Experts of a small language model.
Size: width 256, vocabulary 8192, 83.4M parameters.
Experts: 48 experts in each of 13 layers, 224 tanh GELU neurons an expert, 1 pick a token, a softmax router.
Training: a variant of SOAP for the experts, 530M tokens, 4043 steps.
Below are experts of layer 6 (counted from 0) of a mixture-of-experts language model. Rows are named router (the router's row for the expert) and show model dimensions 0-255. Each number is 500 + 50 x the weight over its row's rms, rounded and kept within 0 to 999. Numbers have three digits each.
After each expert's rows: a language model's description of what the expert responds to. This comes from a sample of Wikipedia text that the model never trained on.

# expert 25
router:486406504551470501440510540478408545437440470554453462523540496467586532547525542481430540497556514527477539553482517407545586435551571482480504486468556444453419554552514414494534433585501567494433510532481439583565539463459572451534520424463508508525550412449565444507443421461480450420578551435598521547432479486440561519480540465425458500489510537529411549454607565546471420518527441449532554537590539464469571557427524458539440458513605572467535479484528566530531400463443459465453481551476511529437449545465555454455481424506442490464557466509538540527464566456581558522476511447550444487490439557564516411535541466449476508591497468517449516428566505492452425536510562453599436524423516448570522415511552440480528537505454448416521433425453478412546567468447505
Description: Table codes and abbreviations

# expert 21
router:479411508553476508441505542480405543438446473545454459517534484462587534544530532489433545506570511526476541560479516417546590436554575484486503484475560445453418558550504416501538426581507563501440513525483449580567539462464572453534525425462513502537543411448568447510429412461470455420580559433601534546439477492442570517479541452433458503495503529528421551442607572541469418508522440453532558534595544461469583556429529457532441456506602574460530489481533563536530394464447458462446478554478512531437453544462559448462485417499445488452562467495529539520470566459572551525471501446543445484488437557571514411533534463450479514591493476510444508417561505493455429520510560452594443520426515450562521411513547429474533533516457447424522446426446484412540566460446504
Description: Table row breaks

# expert 17
router:486415510549467502435508551479409539433447469558457459517524488457588541549532532481430547503571517531483536553488519415553593433551575486475502480479550435455410553545507414497537423577503567501433500531478445574576536458458563454540518423462515512536542404451566454502440408462478453423582565444601531538438486490440560516477551461432458506492507528523417555442602574538470422507520440454530558534593539470466571559436526465540433457511608574469535483480519567530531388471435470461454470558471514532447457544457556460457482427493454496463562472501531537518452556459578549523476503440545445489484441551570524417528542459448483519591499479519442511432558500488459428534507552447603436527434519456562517413510547430482537532517450447420535438417448482414551574467447502
Description: Service and table nouns

# expert 1
router:390498411482576445477519529513479508489483508523406511500509491483530500582494412478378572478514484534450524552472527535513496401520490430479527469437518456501448484517460446549501417547473532438457476569521401572529566523446538493527630476521496424603506494460539531503471525433436381487510572408520563499520516476480569526433486462363480468513468537566481531491537482520431459434545478445569569512570535477456553555458571484502392500512575588464551476425505525517534514442491523479372501493453556513462438512397567443380506451489502501426513461438524485580561477518566524558529489442536436452454472584517432516451530466448520461555433419542500485501578511533422500508504562458536531521545488480499528397530516381550559545615515528406501492437511537451552603450485447
Description: Sports career verbs

# expert 46
router:485404504549471512434506534475402547436446472552454457522533494463589532556531536482432545503565510534476543553482518416546583435548572484479503483477562443453410556549504421499542427584503562500440508523483441580565535467460564454531519425472509506535537416449571444503441412469475448417581554440596538551434484489441564522483545462430452496489508527528414556451604564540468418518525444456534548527596549461471582550429530459545440451501604584464531467479535562536532392466444460465444474551464508519442443549463554448467478425501452489457563463500524547522466563451569550530476501449547443482493437561568518412529540461449479511590504477512449507425565502488449423531506564450594444525427515445559522418516541439471536535511454441425529438431444477411538566465446510
Description: Mixed fragments, headings

# expert 8
router:485402503550473509437516542479408543441443464551457470520530492453583535548533538479431540505571520540479541551485518415551590429552575474487503490478561440449416559549500422495532417576499571499435504528476445578563542462459578455537522424463512506537542407446563448503442415464483454420578555439597537553433486483440569514473541457433457505486510527522420554453600562540476424521528446453530559529589543464467578558430530466539440458508612580469532475478526559536525394476444459460447476548463509531444449527462562447466488417501452489456560461500521544520469560460580548533475494441547448485499439563566510411531539467439481519588494476516441517431559497484449423534502559446604445524421508446563520420504550438483529538508457443421526434426444482413541563462453503
Description: Names in racing tables

# expert 39
router:508443481532435537495534515493456494474513485566464467451476490471530553479528502540478545578538450511504542507525522534513563433497581431519564498519596381486442625435444442492664446601486580482509471441488470556546600526444506408561555468486479429554531487475532451557441443422466518426548523508558501586414537529494561473410493481476464514464564554518440569448476519453446386521510469470546516483521508504435519562516517462503488478524527562440524527480606521520492491539503405510457479507489523565414459552492529427466553454539495485503578477456601593544581576478649574515397533474538470475470422523525501390439529496467451465574450473539500487533536547446420418516539498502541393462509470500529531436560529499440571562569417500405544461449508481397494558501455511
Description: Commas, semicolons, and

# expert 36
router:488409505548462507434507540479399539435444469553454459517534488454593529558532537493431545500562512539479544549486514421551593430550573487490506486478563434446413553554505412501536426576504568498439505521484449575569537459466568462534525427466504508533549409438568453510436414467471453421580558445601535546430476499447563520478547461437457499496500535534423554447605571542471418518524443452538565531595548456469575553429530460534440455508601574468528476480529559536529398463448454466445470548468518527434448542455565444467479421501447487453558463505521537519469553457572547529476512445552445483493441559554514404535537465449481517584498480512455508417562506492453423534506558453596439519428509457553529419518544438480530540507448444422514433421454479408545569462447506
Description: Infobox field labels

# expert 11
router:483431515523469477431474595490460493493476462552461545522528514467534587537578486558449486537529488513464503528510569479535540451497549509448479492537556505482507632475444451466635476505527546504550524450526467556513527406419537469525506505461537465590553505541526469609513507464453397484523520460522526495495510477480496552452520460471462430594444448556458591497496499501539404424564399467516460547543493428433545532465615455535466438520500538497539489424574631530576423440501468403468469556488580526462447572514489428459484463546496469469589436509509524488534635428576539470474458417544464450494508527505433400423606474463473533512530512499436453470530541447482442598508526509542434458455420445520531426456546394452485577473421398493560470460381534484534574503464535
Description: Opening quotation marks

# expert 44
router:482406507556468506439508538475405537441438468553453460517533488456587534551532536487435546504564512535478544555482515412550592428549572481479501482475561442458417558548505420501538426581505571495442509525478449580576534461460567459535515421467509506531543410445564448507442405465473454419580556447600536551433482491441564526480544463433459498488502533533415554452602566543476421515531437454537558526587542461468577553427524461537435453505603575465533476477530561537531391463451451460446470549463514525448449545466555452459483420500448488461550471500528535525472556457574546531476504441554446486495435561566525407539536462446482514593503471511453508422568504491457420530511559459594440524429509450554522419519546433474535533516459445419526433423444482416546568463445506
Description: Country codes and word starts